config.toml
n_layer = 12
balance_loss = 0.00339
balance_bias = false
router_z_loss = 0.0001
init_std_router = 0.0283
lr_router = 0.000751
tie_embeddings = false
optimizer = "muon"
beta1 = 0.93
seq_len = 256
Below are experts of layer 7 (counted from 0) of a mixture-of-experts language model. Rows are named router (the router's row for the expert), up (a neuron's input weights, with its number) and show model dimensions 0-47. Each number is 128 + 32 x the weight over its row's rms, rounded and kept within 0 to 255. Numbers have three digits each.
After each expert's rows: "comes after" lists some tokens at least twice as common just before its tokens as in all text. This comes from a sample of Wikipedia text that the model never trained on. Tokens count by the router's weight.

# expert 55
router:108151137126135092160124152124127130135089087155122126146142118132092134075134135186120123129193165142105182128125187067115112178152158124182079
up0:147129136152138146109146152139106152063095099131118169171197102142087155107147177157169183176059134103145127151116129153104140186093104142118135
up1:148181153142158121102144098095074086116070097176084116112138109193105105085156089133125187148087121102145131135105173164120123127093137090141110
up2:137120182150110149126067134169136129134093146176136130080153138121101136125129099151155092145171117124140147136140126127101164075085183112167133
up3:089121140153138147151145138164136197156065118125161168115099112180170148108115145157142140108157203082134144137089096091172052062088169114124080
up4:071075132117152162126094103083143175130148076188082173121111105143153157119130137153099160141129164132077138123118186114095170156175128155151107
up5:122068122147124081149144158136134134150096127136152170131100166082124132145168174116143107161103122151156199146157101130081117183098131098143115
up6:115136148207145120124105112110169110139113111070128143119113140109138145113169113143077085152205168104107175097196139089173081094101138098139164
up7:108103107096121179168044105134140153109170094098154092166119146171125085101152105121139128143122181172123125197106138135094084152121103138135094
up8:132116070142099098181106184068197123124163124134117115130112102151144102083111112159179087110121133148109153110163131053137123139114161139164113
up9:118157134111184083185134145118169173173115167116112164143139129111105120113103157171106127113167131113095175173087139177141145097156118142116127
up10:079108136087134165128108172151100134139091107118171080095096119156103068137126140171148126086148140095152155107090156140090106171066178133126128
up11:119140133087150143141103153112092129110076129217139087149145118097114122117131167105166155087139191128129144094128173100081103116097113160157107
up12:172128123090037131131111108134098104118134120148117104166120129146077226147106113123126136150160132129099107142108115109160133111108132192100133
up13:156082140117209089118113125151121123155187109096115119151154128152104134157084101157116088113123106188122123099113112091094149125156119120126131
up14:128174134095119114195162097139098116128140078188099167130085107141157148119132101201112140166167132090100150117096097130150162129120085138113152
up15:145140169138175123122099080092128122141138130112103121048077101137141087152111104171138112066109109141090159098133153115129190122195085086157103
comes after: " | ", "\n", "\n\n", " |", "; ", "|"

# expert 1
router:132125137153071138107150128165093111149077120148103092111092133108063075087149153088094136189122114097103144177087165120101115145134131150172110
up0:137159224156162143151102101198118144100094107143093117155132090117093055182123113110135136118129145094109179124133147170063164133186084075132106
up1:128142136116191091114140150161073136099109179127133148132171132134171162136210143150117097176150112155153100140135160162136111125135118151130143
up2:143147156153102151108103067076094149201135082087086090115102146107188171132108128106128083120155131171111129153122180114149176193109082143141112
up3:115131130187104077061112123135105092151158062136123118076114139130100187070141105081155083098147126158122173155132144139142097151150161114140129
up4:134119145150145098049104123106120119113101124127152117114076089128150113057136141125146116153135146076096101168133164126110135186113070085144092
up5:115101159165179155145117116146177107141112163119143140101189088068112132126169070158087089144146082134079141122088126061169146119135131160132137
up6:157132126119163087133104085072125093154184152128185114166141145103155091168140114122116100132096074184133140126093125097125107122172110132131125
up7:134053177090132208168100117150134071116139104114144171089094090141153081117094186126084144139113131101115097099197116103133112174174097100097097
up8:110128161137108124110151119076148111141042171141075150132188155191109067121169097157132146181134057116136130124117127122096137103130104135073121
up9:132104155100138126143090151130142096126083131154087127165127076200160163151107111064134126143161086112084083123148126092099119092114122166117145
up10:118094133151133157133146121090157166115129129187113072091112115141132106092108140084116137159123103139131076122150078131111094145121130102147103
up11:161136158106089117125219135113182106106091152157051094115081137075090108127129148141068080103185135122170073107172067153075137176157097183117130
up12:149127074113091147200135172084099138103092097091164098124167088063135092060175056131165150192103145180111114113210123137130168046082232153133158
up13:158153175132075153148190103160072147155114095117113183184179111093127131147108087107100146165117168135179191094110163086147114122094134105135159
up14:101112162156165138136115122078116104148126106123136115116095197115081164129113154110113140163094126115088145142087135110123086139079122182143167
up15:099163131138124122155134122089133121176158131098047116151164147121128128092143119116093200120120137134153184061118106131084123127112147084126069
comes after: " |", ".", ")", "\n", "==", "==="

# expert 35
router:128150143125081109115110136093096034161085081147092131110131122119060073096134131142074145169165154143122167168102141095152082163119147105165133
up0:127138143158060133169100136158165145105105098089136120160139127168047085143066122176090151170124139145119167168101137132118177091108101155150110
up1:129096133127155106053159100070130063103141032112105103091110105097107148135160175116099091213174198137118180116119146158136159074106085107113146
up2:175115101133110125160129098094097094130142170140134158068174141075126085153175113177138120106173116202128168182127160137137111169126157113138125
up3:103089088094119112122138135113108108094124073122111115136131076147141038100107119127106159149116138166103153133148082122195149122094182148096112
up4:164146141102085095165124155077152129143068148127115125139116106161082129105154101189131133088168125140120164124121144128177077101152085105155175
up5:097130116119078084169104211116092102115081174130138071135128127137085145105102126075120134096165137129148150186061078115132105112140137139187126
up6:191086117097159079149128140172132139167114163113121096101132142157140109164099118112119187186128136080140141145139152106079124190110050083092076
up7:143157132095174189092099097101080082103151152105127145129178126135137085134095134108126124182060173141127136118110157172144101085074135078087135
up8:115132168177107147148104134123158088123126148099091122103191165132125093101135125184163075149056092084098144127089106124130119195118152108153120
up9:049158187134168116111164111147130078140088122147070143165134152158087133170054151129136113086169182097129137125108145118128105190167117156126095
up10:163138111117179105134086145125133144088137118115086115100130126121091067090136186135140079174182161126039118176182160112145119051144175074173133
up11:114160116153102159147127115088141158123119133157100090149072135181043103154158115196108147097146116123167120135114107111091096141119157102119111
up12:105143102074129062147128127143124115164067157136082156102142132099084133139149159125071096184111119074128174078078109119111141155124096094149073
up13:145145189166129039107142117100158095124077099163085133152150132155125113139146165100094133170209174125165152150093128113125146096116073077129089
up14:107083160175132125131147112116137092134130122075066144146150032149144054091148116158090136132181150130105205169122161166147142155140129141179123
up15:122109165152079120137102118114171144145178124114121135149081042107125111087103149136050100123078123117148126105170101107072126236124071152139079
comes after: ".", "\n", "\n\n", " |", ")", ")."

# expert 10
router:086131167119076155101112150147151104155067124157110126116098110087083101099147142088037131133157153113067142178084151103119094120093119145128110
up0:069172144166122139137156133153137126118070101099159104089164112067103113086106073139045140134101146091090078170108161182107123101076155130129123
up1:155107127142099088153116158119115137090096149117121151117166092121129115116163120090092122136165148100091107124110172098134127118127140082127168
up2:165133138094165156092161109191186104117187113142113106087064073076104113166133126118092127116182173130132182171149072100093081116106059126095130
up3:112096182180137134100098110066116115100126105090138118070099168119182149180134157133094148188164159148120121117135129082120067140135066119110127
up4:157109172194082112170111211118129124166173136086117120135120103103102142145108110176059187095198153152139144100119117146124147099103129146128103
up5:120122144138134110128076159155132164174141126146150091102128135175127091117091184091138132140129145136124146100082106171056113108103123190123086
up6:195082150137115142118090159113134093130107152128121128092100140142134142121125130128106148146067116168115132131101133141141115151138086080086127
up7:094097128101167094138140135117152134099097128152153225082094167129028111101150098130137096129119154088087169113117165113157169164106082119128114
up8:115178146148124127201078053085071133142149165113136209111144168138123193133150145140110182184105143160141118135056109115147207090126141169096081
up9:123106139098176139210126134163165100111082131172086118148176128147088138066083162120144120089052161077155098146108162159072077151126100126170137
up10:124121135137135141155088108111159110038079083163152200094091107112125090150089110120099118157132154132102159110100129105190124115171201134147137
up11:103135145091124156109168149205147124127086084171139127115076072115170169132125134121175108141119156154164080179134138075068106176140157156100155
up12:110122092131189172074134061122104187158108096097070103146137100084093118136169101115135137155156141136122098111065129141053096168142157092094182
up13:114106096103141101166134133099116100102153083121151134127135097184159174114114106129072164124149106136148161202125128138138140118178162157182143
up14:146103194133130122183128103108088112141230110122072148105079138087161118157138161115149147070062141227110187128095178093119113161138153105137151
up15:127137100099104114132132174158104090082104220167086116194138100123029138058104069145069141140161117096102206113112093129164106109056142156136092
comes after: " ", "1", "2", ", ", "–", " | "

# expert 47
router:072125207115096134137152139109092112116083096131138097092094100058080126125182133090054136149189125143093119145118135076109137163124119143174095
up0:120122167122123146160087153099135143115102089074125126072149062088151102128133164117120175141167093102065134099133083097096087220123147125189099
up1:060082117152172153098110160143068121109151067188104091074104151133123104144139167150170138176172142164198119156135106091117125159111088148124092
up2:163102188111115107138157109099125104130104166119109093134135145071149154178129104105152125107149141149112100124097223178192091172088074150130107
up3:115093122104166134109188136104118183095100099132138121122076099103133116128111173165089121114099164166095101101093123180151151152078130131119057
up4:130131143145151100126117146142134130057099185111168091124137155051096176139097139122153100143164117080109115098170069173100181191070136105126085
up5:068131179123098184151135067140131098109074110132147108151197096108135153084138116119128173178124139199145112182119127102162071176141181164166100
up6:127090194089119071143158173122139171051121132135177158081099157072165112048074125097129124075162139127131116131058118136132131049134095141183110
up7:128126135099131121135153124133146225146173116116126139100070057096166120129112097158111150132136136106156175115148060181084117183142106104156115
up8:134120199085126183116154113169197156044041098105138111127181129125095191121165138103127113188125148159104167129114139045137148137127098115147117
up9:114081137167117105142138135088140114123119076133136150111110145115084109130106060136138122151149134164142151119135124161183111136137174121117073
up10:078060127118140164101140104104070108125120115093102096097098066152143107106165122116092153141133157150122182121096182067116136187122114041160119
up11:159139119096167127146163096062143155093164110126125139058086080153136134125123060146064074161129124182128151158104163125157162152194114134128094
up12:145153096127055155136168146151071117122077150111145096187189167070144153133152114118168151151125141144132120188192123080140166093134159154169161
up13:079163121124119101097089105125103165155074059145126117145096116093132136148165086150073150149178127156115108129111114134178109215053152150127113
up14:070123219099090144110103143121081085097095103176150150082129135138183143161109088151065125154139144079120108129139191127124117108079158146159155
up15:139179183107082160123116105140105067067127130188149113149099107109101144081156089090154127115111070133124176157144083090152165124067137119125078
comes after: "\n", "\n\n", "|", "-", " released", "016"

# expert 19
router:114160149113134168127136151109147057167086092106095111117088136074119117124135129122074173098127139148093145200122146090135084124114164120132113
up0:143168162161166092195110232095120100122106161130092087118099185107130122156067101111118142164117153097062087150129102146103167099145151120196137
up1:148051099118103137112183122091086168127100185133100074090181167141161144114139082138084164092067150114084160124120198065159109120124109094092149
up2:070071146116111200134158127120118121196119122085098104135108121080193147136167130154062168125114137162131185182103148159127126161158120127210150
up3:152112080098091140141060152102113160107116117137081117203151119097154132104167128163103140165119135102094073108094146132096074088078116130076179
up4:142104105099113109159128131078121056154157170158080116105155185092122139153150143117114092072072145105105143135064141154118195086122231144089098
up5:141098134090199139138172096111108115155095151117098160118129115073142142111145128138132089077111087129111097153108188122122154099080140146108157
up6:124185153126121121130130145102096040112095094169147160128120141130118151169097122105119068099155128159144087092126124066132143112132150109133150
up7:102157135082149202166144154144171111129110125093170090138100124132161150130131174084133108111101074136127147109109166137146138094114125181074139
up8:111132160119123120122156073064144103114095096142112101129165128126193099110133148103116112066131122111113161167167166108176091103143154137071137
up9:099163123093101199160103126029204096155056102120106157124135130111127117135124186081113206141157167128129123088120132089147163137106107114153096
up10:145088161082128120068180115091151094093101118154090083104115083185156071120155126140139190104110130071167098100164168107138101092202107129104110
up11:146113167072113132165078166114054142167138083170144174148158090052192140116133139111130133083151172151060147079165171092148114147149147177173098
up12:063110161117171163150106147132085123155070181150118085127157156075115174102117160146135140152109117188170171142113180099124119087146143101135145
up13:128129097099158138112104147092125172117130097139152158117097155081146077167170151166137095110121141178119099118226182066115077124212124054139101
up14:116102121083154139093158106150148125145117143089168135116108135025112075224192137152122203143108098124074125166049208103132118122082056149099128
up15:072148144118151114069140138103158129188108178119110131117175140142089187104153181158152064130078100136099129118159096185128086112119111134117084
comes after: "2", "1", "–", "3", "5", "6"

# expert 7
router:088169180136119123140146125112162142128076062153150110109124131095062116129104127107090103155131108154116109122086135092107127157159147117146077
up0:129173125133127128082154112094130159135155169217077119072082116148134101143098100147060128149068165114138148128062115070098125123127104121132103
up1:097084124163180143159092091157132149132127089154131113156104151094153080070159095114036128145138108146150056110104121061137129103195200141095082
up2:148132178148126161123086105136126162150148066179144108138158150090086133155114160136121170133186109184151066089139143081106128126126162141104133
up3:133097163087072126161120123063153196162143066163157085123055129076194082145138091187138079114150113182107096162163145128157149103211139101181116
up4:099161184088119104141129089091212129129114126127171172112104147113121111130132185139116194144118129144172137124117115073157154148114190104117090
up5:136117154127120160108159117091209116105132094195159138123132131110109117112118120096049093137126122117109166166132139124121161176115107123130151
up6:127096101104113156192125138167125082149137141133094072118146095089128172150084082139129116098118179174110079134112176159158047187127138095173083
up7:142126153099102143128122106076087131123153087123141161158134038147126148151110135094126052127112114157172125141141108115102103100123148079128082
up8:147123146127155109084138122082115156123115151180124099095134115132131168150131178132140119173121124122152095174070131122101081137085085123097130
up9:144112157091112092139152159118136084194141101145124114154128104150093100159184158108070148125073116092123085132158153109117119196101088144167115
up10:114144137120172105183099129093151154191047129107137116112112117117140093123082086104104132074107104082149140104110135109136119155106156095145140
up11:147090123134180147170156107098144078117108102087146180121108110173156188067133071128082146150157085117096159160119097106152165179133081161105122
up12:134170155120182114134103183165156136132183121117084133159137150133134131105148105139120132099157152115169153133141147115106188136166157178152130
up13:104160126141168149139082121117102115119207127152076109120060147124103152158127100131111132146086120156147101131110149077077138112122140146115134
up14:192170139141143173150104132083166156127155115139126128153170125092116144112120157158116111138148091130114122133132114112078108151127124141134152
up15:143129129120183099153109191134160139101094141104176153091163128129108179065145085164145123158146164097124144113082110170131136138149201127105121
comes after: "\n", "-", "\n\n", "| ", "|", "- M"